Experts of a small language model: 2752M tokens.
Below are experts of layer 2 (counted from 0) of a mixture-of-experts language model. Rows are named router (the router's row for the expert), down (a neuron's output weights, with its number) and show model dimensions 192-255. Each number is 128 + 24 x the weight over its row's rms, rounded and kept within 0 to 255. Numbers have three digits each.
After each expert's rows: a language model's description of what the expert responds to. This comes from a sample of Wikipedia text that the model never trained on.

# expert 37
router:136127143134176112102115113155149133150171150155089159144155134148133142111098112166134154085124120168160163125150157139085153096078151119138118167129149099089118121133141153172166155111101119
down0:135155077148129122115154139141185114131114119122119123145097141149142109153125117069145152132114126119126104133120126145125170108111108136149146110131164147125134147099143158110100119103158129
down1:150149166129133119105137105108129109091138157123117114098152133118130114128140174142141117146116085165115109119101129139139131128111074087126133155155087148134114136133107132130081123166168112
down2:128117127088144132146139108158144136088131149085144129122156119140123132132139142163101116107150061115138087129097152149135173157113108138154158136111135130109120112129096120156129144096171119
down3:165132143149122163177142171130119088122106145110104102145150083101113119150133114138153155118114157114155126110108108142128102168101114119119122121136082114097144133114146111145127097147136112
down4:110103095137101129143131144129153105130157062133128116172119152092162141154179109090112126121146137122110159150101128077145100129110150134146114162171131152133134145144159152141161096136118115
down5:153173125130134160087121137155143118126137103153134080149092127115133130082086173129132118104144154112082143122123126122113116112163090136116103141144091148121119140158156109135169108117076147
down6:130152140103118115140134115083115091123126082125169126116162107110134080090170140161129138114154114133119130108140111164158109126128146105135110185145158093121122104097115132108088116136119134
down7:127113123104160098167110185119113145088107087134184196111160126148095104142115153178074114140158133121124101128096122137115136109119097137131157107114174135152182113102151114112146139117127061
It responds to: Capital initials, table pipes. Single capital letters and short word pieces starting names, plus pipes in election result tables, e.g. R, D, W, K, and the degree sign.

# expert 32
router:133094141112158087137109093159137160141149153169113157144158120144149164113103104152155150122107139145145138139139136159085124091103140106104118139123164114129120122156145148144177123129086114
down0:119169141121089114133163102112136138130133125114169131133105107107165101125121148134099121144113151106132129115146169130152123135167110148127172132162139161162112081166150164093128132096114145
down1:119160154116149122233133136109117123116120133132111084121135153116131151096116130159116158132147127139139124113083135110136120170078139120112141094118129148103173104079118150125157184108166113
down2:123107102148153119123135133113154105151112131155121126138143145136128148129126151114124087105168129150134150162090113142125107139142117115192125105112130127088135153156168107116113091116105101
down3:113115154132164163105095109101110098127102080087140119147133124124173102116123139154113113155130124141114122123137127145125102125067113084108164130178136125130163160094090111118128131136141157
down4:105097102094116104138147103135138150162101146164108136117136123146152117073123149153100106165146140179124121091093129142098105105093150145117103141096191135126134144088162099122131117171134152
down5:106125105089125126141139100114113113148142147159182115147160181136167121071133131113128177142095155117144130116137131164129100137168107103112090124157137151147072121119144130131097146125163140
down6:146145099123104150161111106172143187118091153102141135146130117077139118080122142145079129161114167147114105078101125112152116111160124124161086145119096115159130155161137156113122129090171124
down7:126124109099153139097102095137139109180153094114139115140149151131122135158097128107095149109136130121122119116104136154122108132114162105108128153123132100136145118102139127104120160135113145
It responds to: "of" and capitalized The. The preposition of in noun phrases and titles (House of Representatives, Trials of), plus sentence-initial The, These, Each, His.

# expert 3
router:132124146130180114108117110156142120147174151144091147142156142146130150118103120163126153081123116173153173125160149126090155104073149109135110146123151100078127124127135149156172149111112122
down0:113165172119114160123137139140158111131140135129118102167167189138116119115122147136109100127106120141116110125103126112120145108181123165142114130166118137126144154122124150107156135078120124
down1:103129097066086134126071120084096139107088153116103131111105130114111131151126150078133127169124128143126163122120151103079078137153120093110125132122148136120151132121120156127107131146117151
down2:139132104128141155175137137080124090157129159114086138113115139131144120160121149106136161119138092111142095113127124112134112162142120134089119154131138087094166140138109129101141134137113136
down3:172118167141125142101154135111111155146110148127176148153131135122144110097131107150166094158127182097130117146127142140119148165147096119112151144126154122150075176184132168114128115162141144
down4:130128099126147116085189146089111100123109109084176120151125136108107119146143113129174109143135074106178140117096107130100129133126076091146161159144127116145098133120096094143140110112114122
down5:128132168150118108112089091109115115143102133104117132144112153138126151161130155120164158151160146128130129115094145124167159113124109168160120076145142133110087120151114104140078125168160109
down6:162131103118101095098134180097081106127084129119134129140110144142128120137144149109071136159126123152135126130178110072141115112108119133157121154126116136183137119098122182178157124118133102
down7:178176126160127096151163086144117110098136115130163142150175121099097123164114149151140081121142135118136083145108140127097122122082135128120093110177126125096145168157088087124133126137122092
It responds to: Closing brackets. Closing parentheses and braces ending parenthetical asides or numbered items, such as "soldiers)", "2)", "}", "]", plus occasional digits.

# expert 2
router:117137156157156126102144131140129118139168139148109132133125152105146138128100098153150157095099119166120134138147124164099103087057171140122114146157157112100089132143137137152188152100113121
down0:157128128144133134140143112136095166148129111122145176157134137113108157088097119197087077122107155134142138125110168150134187118132167121122117190129134140149119120139158105163147172149145100
down1:120097095158095130181085090110098162135123088156130111143128124139147144177101122090133138147110177105127117094127087114148110150153170126110112150138128136166111154176126085148170168071133100
down2:119137162155134163133127141102124135092134126158092132142174096152126118082111137121130089076106134129115111200154113138110123133113148144177116146111165132162139117104141153146161144118153119
down3:109156109154114120147151144142145175137142111077105192163159146133111166090148179138116117136141125145103115105128157121119135156217123145154106158127113152137094157094144114130108138126130106
down4:124125126179119142100116162069106135072168126107104129129107095146111103100105126119123120114171123128117135150128134161137136128102152104137136122143151134128128190167139120114157114120123129
down5:097110119147126091104125111107103086105111119135113121113127105109145127126165096089133125140100110129145149109137140138146158119118096159124111131170161179109179116098158135143117088126176174
down6:116098152152072171131143168088124119128118155090109128150109112106138140148127142095049109093145094142136127170126133099141133163105140114148103134120117113162119091124133125127111131095152128
down7:129137102121108133113100162120142099136128095126144168090143113158107135150139142126138122157188145125139139125106155181104068144123083144143099127137097084132104095146128087128127137157105116
It responds to: Decimal coordinate digits. Decimal fragments like .1, .5, 00 after a decimal point, mostly in decimal-degree coordinates after °N/″N, also vote percentages.

# expert 11
router:133123136126169106108111112167149133152179152156090152146162137143130141113099112170131151084127121169159168128147156144082158096084147115137118159126155105090121114135140156171161156115098115
down0:149129133111135110147145131096129152140133106114133136100113103150117148125128135133136142135114088153103119135122085089114138137143165118138092080134079165110122145097130118147113114090147092
down1:089137135101153144141134094129112114157149133134113105092155095162080139120111088148159110146150130145075127150110162182139087150127128066121130084131059122101110130100097099146080123101130127
down2:103156124108072122108147126091120102114156081097161145124156168073137170136164148155105174140136136098141135073127132130166111103111155173135076135122137175144153141107115123155111121141114105
down3:128127147136145116162113113138097138126131170171128093085111096164082160178144097164133086135106158122112128126163129127127155116078142154140166139120138113105118134123159126162169169114099142
down4:099094113085090135068135169128134114131111149095124148139171156122120153099138138134105121098107103158149133125077147068126083156087058167168116083108117126173129071121146111146095108132175130
down5:126121132181062169159116156134137181111103163121107139147147140114137106104132137162106113148099130079130150095139125114140118164088095132105146113094139111160102156118142161139071106144134152
down6:107118095141124121125114102142114111099143113092164112094157101099107155106137092100167119117119101126113105159120070164145099119129137140149107089100156100144114137137112159126119136142136152
down7:136080113111103157076131114129114130114137145120122125131146134153162116064143192116118102108167111100114150111097117099112114168127146130119128148129122148109149124065126136130093146133103092
It responds to: Capitalized word-initial fragments. First pieces of capitalized words and proper names, such as Ab in Aboriginal, Sh in Shri, M, G, plus table pipes.

# expert 43
router:097153145119169105126110135136116142141132124142098148111129150147145110084109130167159167068107124185097127137140101155122127094083168094119112115128182109108113105156141145140125120111109120
down0:156089148144109111126092138208114159133177113193165094105114151123104113150120124136137115145121162118074114145131137106121110149126163099096129142133144107153148155102166163099134152120124125
down1:154105125139140100105096136134133157149124115106181165113094129141119145120123092157152111163127087123119159124093085128100120133111104145138161125136108153131162098081178141167057092091153146
down2:121083113137121120143144117168161124081127091182113131113156113078107164170149165101102113110140097154140113125126117110127109184104134115119104154129087179129134101112151148128069117163132110
down3:145171177096118146145161108151110153141115121074112156091088127146120100144121144165154113135107123140110131125101143154101174123189114113131093147096113109133105163121145099144165121151075111
down4:106134102155130117144113117122172134094119099146123124097126128133139147144154115123127164153124111098126142145141177146148089169144191138123129133129099119111166110129115130113110118133165121
down5:109158149136133133106154165120122103142142177141162113100096105140137165106161104145157145124115085120057119139120119137154094120097118099168140155104119124133132103133121109183110127153160118
down6:132139119116121181109133120134172106104126129182143098091152136116117140132128144094158144138103140077138119136161107117128161113185142158125165164143110137155143137151162151129128155146162099
down7:161100086125144130124137111121175118155111117141068101139156118126123119130171111123121117114092086130112120150115070171183125121139106148117087127105132158146166132155135149086127099132082139
It responds to: Scientific and technical terms. Word pieces of biology, medicine, chemistry and math vocabulary, such as synaptic, protein, membrane, immune, geometric, temperature.

# expert 17
router:148103110109167113142133119137119128154147134179083125174145159098158117103094118122137145103097123146128143091179124137087115112068149106123103139137157124095130139129140140160147161102099161
down0:129142154153167160137133105159175125143109092126100130114093176147143129151146110132152088126158115130099126112130127123126093106123133130158129151103116144107089133117115155093129166114124091
down1:161096115161111154150154146099129163113145140130136106120155129160143101117160140085102109112116111143107084147135157092138151128251138152085111172115126163179149125146122132108108123113124117
down2:122116113140087144106119110115146127116111104169141111177108105152095105105140133113157150123101131135129140118153146133126134090111118152135060109096123119166127103101105103137189123109155129
down3:168114118139155119102111139169150146164129126111150097108120191163149121128128077126126089149153064102140081133103152130084120113189125168161128128171155146101109140151163122132123158106156151
down4:127132111131129162120098155159139145106149095143148156126128171125101158149099159118120115111146181151149129106137101103133110160117137180129106122056126140164117130158088123127187146110137123
down5:148118128112138126134120148098130136205132119134089164117107141140094138133124153149089092141126132086188081082150136148117110126121133131114134107127118099155154125166157119133164163178116100
down6:118104125150110158126151085136114082070124131096135083138126102113146154133143078087106131133159130139128144126137106148137124137161160126084117145134136140120110098137097117116103127112101130
down7:155138147123156132137094148092095126135092130142114136137117143107090160092176132075135096167104100133125122109118162148121139147145133121136155131131137143119125122138144095149104148152167138
It responds to: Section heading nouns. Nouns in wiki section headings and bio openings, such as Career, Early life, History, Reception, Name, and role nouns like politician, member.

# expert 38
router:129127144127173114098120112163150131151178150158093158143162134146132141101103117165138156082126120174152164117141156135089150094076144121145120163129154099085125116129137152171164151113103117
down0:134101098149135123104160154121063132159141116088108129146141107153141101080102155130126125118109100160146145123104144155092097141072133164137143139141134131130132145152137117121114072121127128
down1:143140146090102130142150151099148122112094122106170118139056144132178119113121137137144111132121110121149126139169100143172126103121146118153119119154132120139124137133122118087132108130113136
down2:146147132137121127126124125166152175122142116086120130129136115153153105123149103093125075081107135148092131117105172123137109120137151102076146130137110128122129108089132140130127105114106117
down3:116121111114080078123158091121126093156114151153133108121122111160117102100122148138158127143100156123126139138165138082090126114121139110178148123102119119122101168102141138128108120125120125
down4:154091124108162091136108132189105168127132073133109163124126140107122120159114104115169135145156127128150097114140111096117123128115135151150155124144108136085155116115147129090113116074130135
down5:141098107171151119116111169126114094131108158175173124096139094103150128160102099128113148117108124116090088145129117141154122143114148146123137123106094131113147109106139111134168142126094114
down6:150132136143176125124126144188131086169130157078080130163134143114139121115157124152141125123157127136152101076178100130093134111137160158147112124128149094108142135128172133137146140094109096
down7:138114122165129108138151169113169117176120135140145131120126140123063131180145132103147106136160135121139149142087122127144082123141135135153138141147116144167112139159105126108135161109138115
It responds to: Mid-word et/el pieces. Short inner word pieces like et, el, it, at, ot inside names and words, as in Y-et, Lion-el, supers-et, forg-ot-ten.

# expert 9
router:135128142132178107096119111160144134153168152155091168146158144151130146108102109167132152086126120168155163115146159133086146099077149123144114166126154125088127125136141154169165151105105121
down0:131149104131125108165142106103080176135151115135102166105127153178149133168114140120173154153165153093156107146117136067123096150141145100132099128148128137108122124094121115158139114151119165
down1:144128174128170069141134111108127155150155143158143085098116110141128161122139152128148102096135139093149159135104126133121150155124147137093120149129125122171128140123122124140114139124144083
down2:110126095086116085148155112157087122134135158131136138105082105154139101133136132148140115109081163158120129122114120185125110142090133097098136132140131175130135114108139086091164108124148102
down3:093127147119111134153116134080124121113099163103099117140131137115124151104119097093146171166149138085131116146131114105154130139154104176132131122162135143093091129134063171074135130154124153
down4:088113094122117119129152130124111138156173106096098118164139154111157141160123129141170145181155169094146168120169096072131095104119147075158097138110151105106124122105127142116132069118159116
down5:147083101102148140111116076108100138135148108154114130139095133130087128088143138137115148172122166112115139127139142136099123159098099119143073174153156102173162134108136158172138129150110102
down6:122149128148121103108171114133120126120155142116081144138164119129141100147100139111128140066126156124103108134080136100116068100128124136141143159133097122137156134105125114093167165132152172
down7:122079104167144157136105166112124139122159086141104096149106191117145133164124134138099139114141148105148114182129138105136117127142119108133143120132115109187157119093137136147110151141183131
It responds to: Foreign-script pieces, table blanks. Single letters and diacritic pieces inside Slavic, Polish or Japanese names, blank table cells, and month names like June and May in dated rows.

# expert 30
router:134102113128185118099111126164172136154159168171084173119128147131131138123069122153151159085105141149136172129129116134121119122039155121142133170143116112144129113177134136136148102131110127
down0:130133148111133188129128108123147117132144135141153162165114155136154108123163103138173133169131114124108117168149151134172124123130106087150136112120159100134120124151166154150116165123141166
down1:076101111084111100136129129149156145110145129123115135139121147130129119170110122140116107103137128117124169141156147127141088135139146127143122128173173110153136121154101097143092125087128102
down2:147132105109128100145132127123116109157142129125126112126120160172112085121100118135099145108134076138095161132120150125123091143108107119147118120139163120148079150093159088108147136170112150
down3:147119136104115183111113143117150113092135132128104104109155157095099139146146128125137122137109119083092121132115123168090119097153171134159136128127109111121122122139111171119118123133148110
down4:104133115146113148159121137172158105181136126100119139155125169094114125171095093123094110124150119115138155143121144122127103110137085140118118137165116114101143101119108114144123105128112188
down5:107157097129129100141136154100143121115142113138177120128124120106103127143107111154122116156119126142138141062129090118151181096154090152143117128134101130053131073102117118123119124127142159
down6:066122119134080176143126157099143130120138117157132178076123137117157153092135146132092092107108141139096122092163137158107126090141157120110123146111140134133106167140105095088076119138139129
down7:079118137129116164109160160148109088194135195096154120134155100151109101131090166149162131102107112167100121159113094146169109134150106118152115094095119110124117155139154128105162103130136153
It responds to: Motorsport and sports tables. Names and cells in racing and tennis results tables, such as car makers Honda, Chevrolet, driver-name pieces after country codes, and Surface.

# expert 8
router:122099131123198104116125108153161139166160156155098153157137137139125149116100113174136168102117120168145165129159138152103157110100155120128115147128161122102104115146133142179172164121077118
down0:120127128172139136126116179147131112123153124084126114136161172153179113125122114151139143111141103147125089122147131147100108125084140125102172122196129116146138138098130150131137091154118107
down1:127131138171106137128150153164083104095125153115138147162130103126145152113173119109078120135108160120150085119149161136132101183158151108115118154084135129122190111119107138158184110146150135
down2:135128162118114121137134131100137127110133130146153105138123133134122140114082123099133101121083145102132125133135116143136133149153170114140159101069111099096132142129111131121133079112158136
down3:153129111137138139128139106098109151134110119114077070109149131102146102116101113113097121174092123168160126154128132129091140116128155166127142145107123098127113125109117112121088121115118161
down4:107094076109107156097100139132095112096143134129120155111096146101109105165149165122121135119103124131139143101157120101149106151104154155148114146122116125149116162089095124114154163149099122
down5:160130113125135117107085087111135155145101107147143134116143116116140146165168098127143137135156146099132131078172121131114106165146128132155102121111119135143128134171171119141139114121130104
down6:113124134177109170142119130143097147125092111138157156091158170133158138130156130130110119163142097112142128157134159154158125126097112132155102138143116135090155125113194085123139141139127115
down7:133152110131107168117158086095143122123104186195120137135151082098119110117088172153124086122109114098118120167105099138149127108133109115150129111105130127096145144119107133123144126158129167
It responds to: Mid-sentence "the". The lowercase article the inside sentences, typically after of, in, on, and before first, same, United; also epithets like Ivar the Boneless.

# expert 34
router:125138134132187115103132119138132136150171142145080147170157146140138156113112128148157151097114119162155171120142142141092130076084174122127115147152169133080122100107136150172152176107105132
down0:151130149156155133113128120122110134108128146112130093116092117147119163132082116184134125145131104102096147089145111146090135124092129132154127140142119104137118121102106150136134105150135122
down1:140094138132157140114118126147117120113144077127108184129122115136150129136080177119178136134166126106130167107158098153157125127125135156081123085102120147130169079140108148140131123139158132
down2:124088135149133108158098135140132138142150103127144142142099147132083113079140091137122121141137130086123111128108080137112151112163121167084133122103093159166160117133100139161105118132130138
down3:089141094143163114147131111096082136104134109136114101103127156116153136093136142117080161096176087107142149108111120111108123093154139147145108133120198118170124116138107157115092144136146121
down4:168092122116127094143086111120110107133156110102130125122092105144085155113112127172115152109114164124132130130113153086110173130118138123101148148075126132118110122114089113076149160110122158
down5:137087086111097139106127134110081127105120153120111122111128168135145159157121145093148124171138126129106156145119175129090110133112117125140094130185172156178130127106082166108152150148153172
down6:134126098159123087187161120125130180145104112090170142137135144090122096104106119094114130168144141111118093155122094141132143153094111162163165122111109156131117134106114140122107114102128123
down7:118124081104125134075125126120119176070139133119130124162147087078113147117119143145120141144134144125127136108126110126114087151118121079111138144143143111121123097117109119124150106098123166
It responds to: Years and year digits. Year numbers and their final digits, such as 2018, 1911, the 80 in mid-1980s, and 99 in life-span ranges like 1829–1899.

# expert 39
router:120130167142156100094112102158146144160140168143101131156144130158131151091100095149141169087099116151152150131140147151098159102072149121117114133144132104086127115151122157169156164101108123
down0:151107126164109161073124133117101101121130080148124173096125145107100135083132106130134078123148176124167088145121106089124087161136169167129119107143121102129119153102188141125080124121121142
down1:105133149111130154079142150115108133117105169127167109112116138161106117128123165152159122126134105125128077144130155157174123152109123123136150111155146125166142099134152157132156119145168124
down2:111163173096143123111155143130113105150110091136088144107124066133129151108151147126106133113105098102100135104134124097108121127131125084120140150076139112146151157130130160147135107131124146
down3:108097123124122106135100108170109147133126141085157120097154073150070151151128138141172169168132144073117154103109171148140109112124112166147119094124135144145095146122095132156144123106139139
down4:136136141153131114147125103162146158093083138135116129120142113103149114118117109160142153137096124128106124104148127154112128140101152122145145077153183131169181133128125128154114125125141126
down5:131116146149183097141141101136167139116152139138094118113128128145077086128095166117114103154133153107161162135112162164103162121118112158119132140110119134143113123170147127082117139119107118
down6:135166141104099116111138106107153113138145156145119146153110163126128165124103097130143168108129148121116132138143138145151118107127169150114154108145106094144141083105106118123085125153151151
down7:110100146106179152131120140111140144176154102105133175108106132119135088099164158145119146183116110110149134130142165099170152138086106105142138151149129101120149114119156126154168124094148130
It responds to: Line breaks. Newline tokens ending sentences, headings, verse lines, list intros after colons, and markdown table rows.

# expert 41
router:118140137139149104122103090133138128170152127157090131141146123132130145090116125138151161110115128166146152114150132146113126089089155113115109144131149111080113087151118160158151152096112137
down0:146122122143141089152143131120120118146137137124112119122073188164057163096126102152103164128150092122108116121114118149123107118116116137164180085154092132126121150105148129107099101140119143
down1:150118140107112133107107113133108143126141128104125159139140132127088135120094083137122089162146161127147127141139098111118121150124156155116104140150124108114095148169111138107158081109091121
down2:119152049160140110131124123118124133130157059125132120140127098122144133139139193144127135115138112119151140140107165063125121117126109158142145112151116124113154148146144142145112118119105105
down3:097135161156162162119082126127068142164140135149123122088119135090129134121111107143125111129119116105117115117140130128085106115142134168151118171168109143126151131125105131098155120121176143
down4:100138132113103145092102132083166116125089105108157142162132116125126116149164107127116137156139136141133144115107131154146103138100134156100090109136165102113084149105089097113125145126120171
down5:116137130098153095111125163095120125101084143121093092140156156109100152119191111153156127114117178150103139118106128105133112137110125116093133107172128136135157143112138085166099096155114127
down6:171098137115130142088140163138145106119108113116150096114121114109097100125118119168134115169147111145133141110115132160116146117127142143096102165140104192156122160128112134150144150116125124
down7:105162098116123126108092137092102149114117168141095090135102116138120102149118113120149127149123096113137083124140146134170140154158112142146118107150133178098130126126107106094150111152141152
It responds to: Line breaks, opening quotes. Line breaks after headings and paragraphs, and quotation marks opening or closing song titles and quoted passages, like "Stoned" or "After the murder."

# expert 14
router:136124138126176108104124114164145128155175149151091160146163137145129142112101114169134155084126121166171163126151157140096157100077148109136114161129152103082124116135139151168166154108104115
down0:113136134092084067108091089100139160164095077158163132143125123141129135096119105110102110128120128109112138088142118117122184129130153152118129066119121149157114114128091129118106166118170147
down1:142133117120149153113115132144117151153123129140131131145114152130151172153143123093102132145145152126136131122089082084098123095134178144141091118177153170175115170134093099125101137143132145
down2:117164076129121107177129144066095186145173109137086120125110097098124113155134089114144139136079167084141155121167110152145132147120101165083197129125150106131149143142121150114171129131155139
down3:125134163127127114142153158039107121099120149098142079152122150171164148085108163082115117123107144138115137123144110104112111116140132126178117146137124127138143166137119110118149083130158164
down4:111083154153106155119144173112114104131153117166162115118128136119117157134108131106157099150147111145117122132104152122065127136151119134177125145120134156117123099105123122121149130137145112
down5:106088101132172111112093138109105151078106096133172145110173089094114116123174106155081159169105129088183159115144095118117134094145161153112126151121133119104152050142146146162170142119113159
down6:144109100090151120103157118094108143110155119140104151121149113126115102154096114141122140097079149130113111147145148135125116126130126117129139086120166177127138142100155146119136096149127128
down7:094168146139061110126109111108143103188123112120125144107137129114140100106167113098129132173104172174118194136116171152108131183141133149121117175165158154131145167112103137133117180130086120
It responds to: Non-Latin scripts, table blanks. Byte pieces of Cyrillic, Japanese and other non-Latin scripts, plus blank cells and pipes in election and officeholder tables, and odd mid-name fragments.

# expert 22
router:129088179111155104158128117132142133172166158167092141148139151145117121122118116167135147115137114135118159141135124141138170078056134130127124128136115136075128128126150136151169126103129136
down0:092109119125119133136160098111139121134153140109098098100077118141123119106160161165116154128117133167102119133155131093172106150100142115101112139147116171147096116152084144114071165099146159
down1:148147114156139125096136111139102138152145128134095100115110164168127114132145109128149140131161079115117136157114141101139140153124161122145109119165107145170160139127097143092109098110082121
down2:130117110104114133130106136107147114097122139150107098105102113087148167169113131118126107108137083159126106111122162120108131158148129138119126131173142077074133098172121134107122119137133112
down3:120117112170146070094091114134124140119141088134139128126123161127140111116155089132087089115146134108133097137141134109179086140128130117160156119149146096135091121165072130111136145184092151
down4:115064134120143153130110144133145162133144137109102104144139145140134161139122119114135147138129136121122167142100141137140113153073150093136157100151174143095130113146113174136136142141115103
down5:149127108095159124133145101167103141115152150172156144125146133093110102137122095136087098101133125146118153171136145115155131150094118141100125102162121119162097164096120095132141136112159160
down6:151142126105159112153142159107111077151117139120149109115113191129151122190111135144109139142148137115112105185092136103131115142132144126152148145144144132086128127117139077085134142139096111
down7:109191132098097179151130101138122154142097125137156091125129145142109141134132137087132111130118172127101124114117146154153151131164159088113110133111127169128123158130128158147126121117143102
It responds to: US census/register terms. Terms from US place and sports tables: Latino in census text, Historic Places, °W coordinates, state abbreviations, FM, images, Type:.

# expert 40
router:126123149136175115102121112159145134155171153150095160151160131162125145107100115164132148089126116175155164126146154144081155093080153119142115159123149112084116117137145147163168143108103113
down0:065126109137145110133146130125108115136147126068148141160149099119129155082130146141112150090128129098116080161115120153139102127103120104158136137123141135103134145097116121116113130110089116
down1:170126164111123114125168141141158111132112152123135104129137132105095145140133175143137122113113141093139110129108150095133108123091118144134146113114124137101147136164113113100104151091108102
down2:127138129118123194139103103115087133130107109123118146117146137157166129139079076082107143112137135133107133113103149133121104160154149114146121158085147109141107159066115125184127119139120198
down3:188096108147108144142125108150138103175136172149122162108115114146127111122138153150158124137144113115138133113135096123110140127181119123132141112114121149158125113114115102104144143092119115
down4:107137100138176108096131112142158154108162156095135078145177123154103092131102116086096177134088127149082115138125123102138142108138127131102088134122157141122127107152145132062169142103117136
down5:148137136120121122093162140138148112141124120129154138150133164094143068083128164138123132119126123106087126175121148133112096116104086100122130119140098104155100160131114153142115125149122100
down6:127152100114123132134119101120155129116185131078140142115101139119149116098149123156126153126105129158104114081139139110148152099111140127098148126147117145117147095125115167126110143119090143
down7:132132095123124143090088123098130128124128097123121160115097112132150132118067109170151098115104120139131132156127106090137133197123157133116147106148108105154154084127166132110144142117108144
It responds to: Possessive 's. Possessive or contracted 's after names and nouns, as in Hefner's, Godfrey's, she's; also some the and Japanese text.

# expert 24
router:148134155129162122155129113128149167173165137173115167155110129147157128092069137152140119083124145145139141117170121132117118081052166106132134151116143136110107112149114129149164122123115136
down0:133168113116124178079122157117097134082105162133145115127170130094118137114154129112127127096134142153113088151141166116150128129169139165125136140126144163105122146154134102083116176135092117
down1:141119093152101135119129088136135101129114131110127123140146140127126144105130172113135139165130129119116155114102111167118150154193123118092109109103134092173100154091112139117138145096123115
down2:073138150120087159166149128173138112139089126114120150105149153131137129144110127147136135167168133104118123118139143091101145106133147125134145090129137118155087129137121134125163124172130087
down3:116156125117123116127116090155176150180112135149113159080119131105114117127144130155110098105113141134131117146140110118093168125125125114086114152139149133113110154102088142110139143132095118
down4:127156126113139126110129142168110102150129157117126130137057137126135128138092110090135161139145141092129084080097158122151172153148180130117104131111139140123127108112131114112135115138121144
down5:173171113117102097149120121149103135120093132115137143166114106172138195103123155114152116116152150126068116124152121124130149140136092122139119130155143142160093096132125128110169105132117115
down6:134180134172156136089110158143141163066154105137096109115088115156109109129083089139104091103143124131165135169135167152116135119106117128126099137147099128148130071149148103150110132148132095
down7:146149141113091143146113146127120124111139126155154163143139137113149103115059172122148097104092100102111148130121093115167146141087133166158135138156132130116108123167145132102121143154111090
It responds to: Mid-word subword pieces. Middle pieces of longer words split into subwords, like sub-mer-ged, turbul-ence, exp-ans-ion, fisc-al, plus some non-Latin bytes and Survey.

# expert 36
router:093119148135172118091124137113114127159124143134109149153149130144150150083146115162147152092110117158131123129136117131120126111062184086107147122142169117085136078121102122169163187071090127
down0:143130108143159119142123163106117163111125115140108143132095139170124112125142121159113106113139112115117163124140146134106136151149116121112126117082177113133158132146150137112088125146128134
down1:132164123153112094113124110128163117154107104138141117149117146173135138137075173145104177136115095144140130154135166159136129130112111129143115116127121117130165130186158131096148056175166106
down2:154151139115140131122123167122086178082124149104100133107112157124145094141120131139130140118089120132123112128159122109154137158175122128106166187137098169131119117183148145085096135158117147
down3:148110173129112116171091122106116137089121156090154127092144123078080125120152105090106111111095113157139124094163133129150103139136112127140127086102135129154122148098130133130119142156179108
down4:108118125104092128117115144120123132100132106144132143116102143133161153117132110133075115100137143114150093089118144152145159139152175154133136121132161090118106168072139141122121155130093142
down5:093141153104143135149132124121151107120120148116157148119132127100125113179120081107130119127105165116147069109087121125090096126137151134138096145105111147153103094114151123145155181170142135
down6:153172096111090169124160173119127170123107174103148149132133138165145115171096178108125112138091109143114118143104137084165119144101121082146112086131132115104148127138089117124107143167110149
down7:092130074123114172109122118149126102124127119133106173153100133125167124123164116100090140129123159092086077154119099117111142154116117111075149113118172173132148101092127127098141121085114127
It responds to: Historical and religious names. Pieces of names and terms from history, royalty and religion, e.g. Inquisition, Plantagenet, caliph, Licinius, Sultan, Commonwealth, Hebrew script.

# expert 7
router:140105139138197107126116121133156148145152146163077133119121151128126125111114113178157152082111150159156144120124129119109163120084146113124131143157164136111118082153163122150138118115104134
down0:141112125120117092163153116145130115142133163131110164100156107158118158111164141132154119135102108150149122098151130122136094135173147129102115141134140155133124156097109062097128099124118154
down1:068157132101116100131107131150126058128081138127061160151140116132147155151129145123107124134185115146124113154145123118117119176106128119141121134142114113129125139161122163120134145119119082
down2:106143162164125118121120106116127141123108158116180143128139161145137149132079140117108126188124076109115092104143121127126160146168110121128125139151131131193111131116091125103138152133128113
down3:101152102127129154113117130165145160125117115160108119105134133110139102200116108128118099132143142131162124116116154142118118111062139116152121113088151099145134109153154155068144133119101119
down4:160141114121112136093104108132084153121126129078148145113156137110135147139138155127128145136115125133104161153197166148155139135141126094148123123102173135111094127157137119158179112147160099
down5:137132097120107119142135115092147106112093137102146124113090122130133157131120162110150101139098105090099118086150180077124110160201122113121109073132171107163071124109144141131110118131153135
down6:164176125136164155120127161098120111112128137111067093127130104070124119135123104178129129102175146163135130171135178112117153111111104119069125160138131100117130120126117149157159167094126134
down7:132144130086151136105140142124127087150129140163130117169136134127127115130086081162106121096095109107116053127136082141125153133151131136109101172121122107161131123171074163156161110116130126
It responds to: Media and entertainment nouns. Nouns about music, film, TV and sport after articles or ordinals, such as album, episode, studio, single, season, lap.

# expert 31
router:121121145116146119128103126130158129164145143152083142156157137128139142102102120139146147095129138188139153106136140163109134093109145100125088149134167113092120126152138141167168152103095136
down0:138116134150114161118079146178132147157116111112162149105128122127157138131139132110150150138120129156123130123150123104137115126068154190176104131153141127141095094138087148130095137129102128
down1:157122117168172109161113144096112085096143158096143145120125175168149145114088147102146123106083102136123138133148121082108129130151109116092105121115121141127192133101116110147091198104142121
down2:094128117115148152121153133140118126156122128110155115112122145096124152068129130149163149155122143134144177164142118148143144125129147141093098140127121125097097102131134127159121101148109119
down3:112135072175153134117146170149152115130137111152118120090114127103099127152160106109141121146127114144101146155153128129169068146125113127173107109128156111093143129149146112096145096104127146
down4:125145158101160145145144118103092075138151153138095158120160109148157112097111124105153153147155104108129118129148107116121157140127144114171152110137118110095138151118108145156147120131164150
down5:092159111125161124131116110132119122104101124154127151120132096087125134152130146137157119120137150111139150126139134131116121117128178092135100137156144161081163087122127126084160115148189123
down6:068142134152141164169115096122136131125162111091125102127084127104167147118121115118094120115160141114112110128116101145147133144162164139107112127110133153139140108113127161164116093092131157
down7:103113105104125172110106131146104115118139125175111126134157105122140129111147152129121131105140161081129125107094114111136101129104104123133137136126092104133140152140074150136113117134076100
It responds to: Line-start list markers. Bullets, hyphens and equals signs at the start of a line for list items, headings and infobox fields, such as "- Born:", "= Name =", "Website:".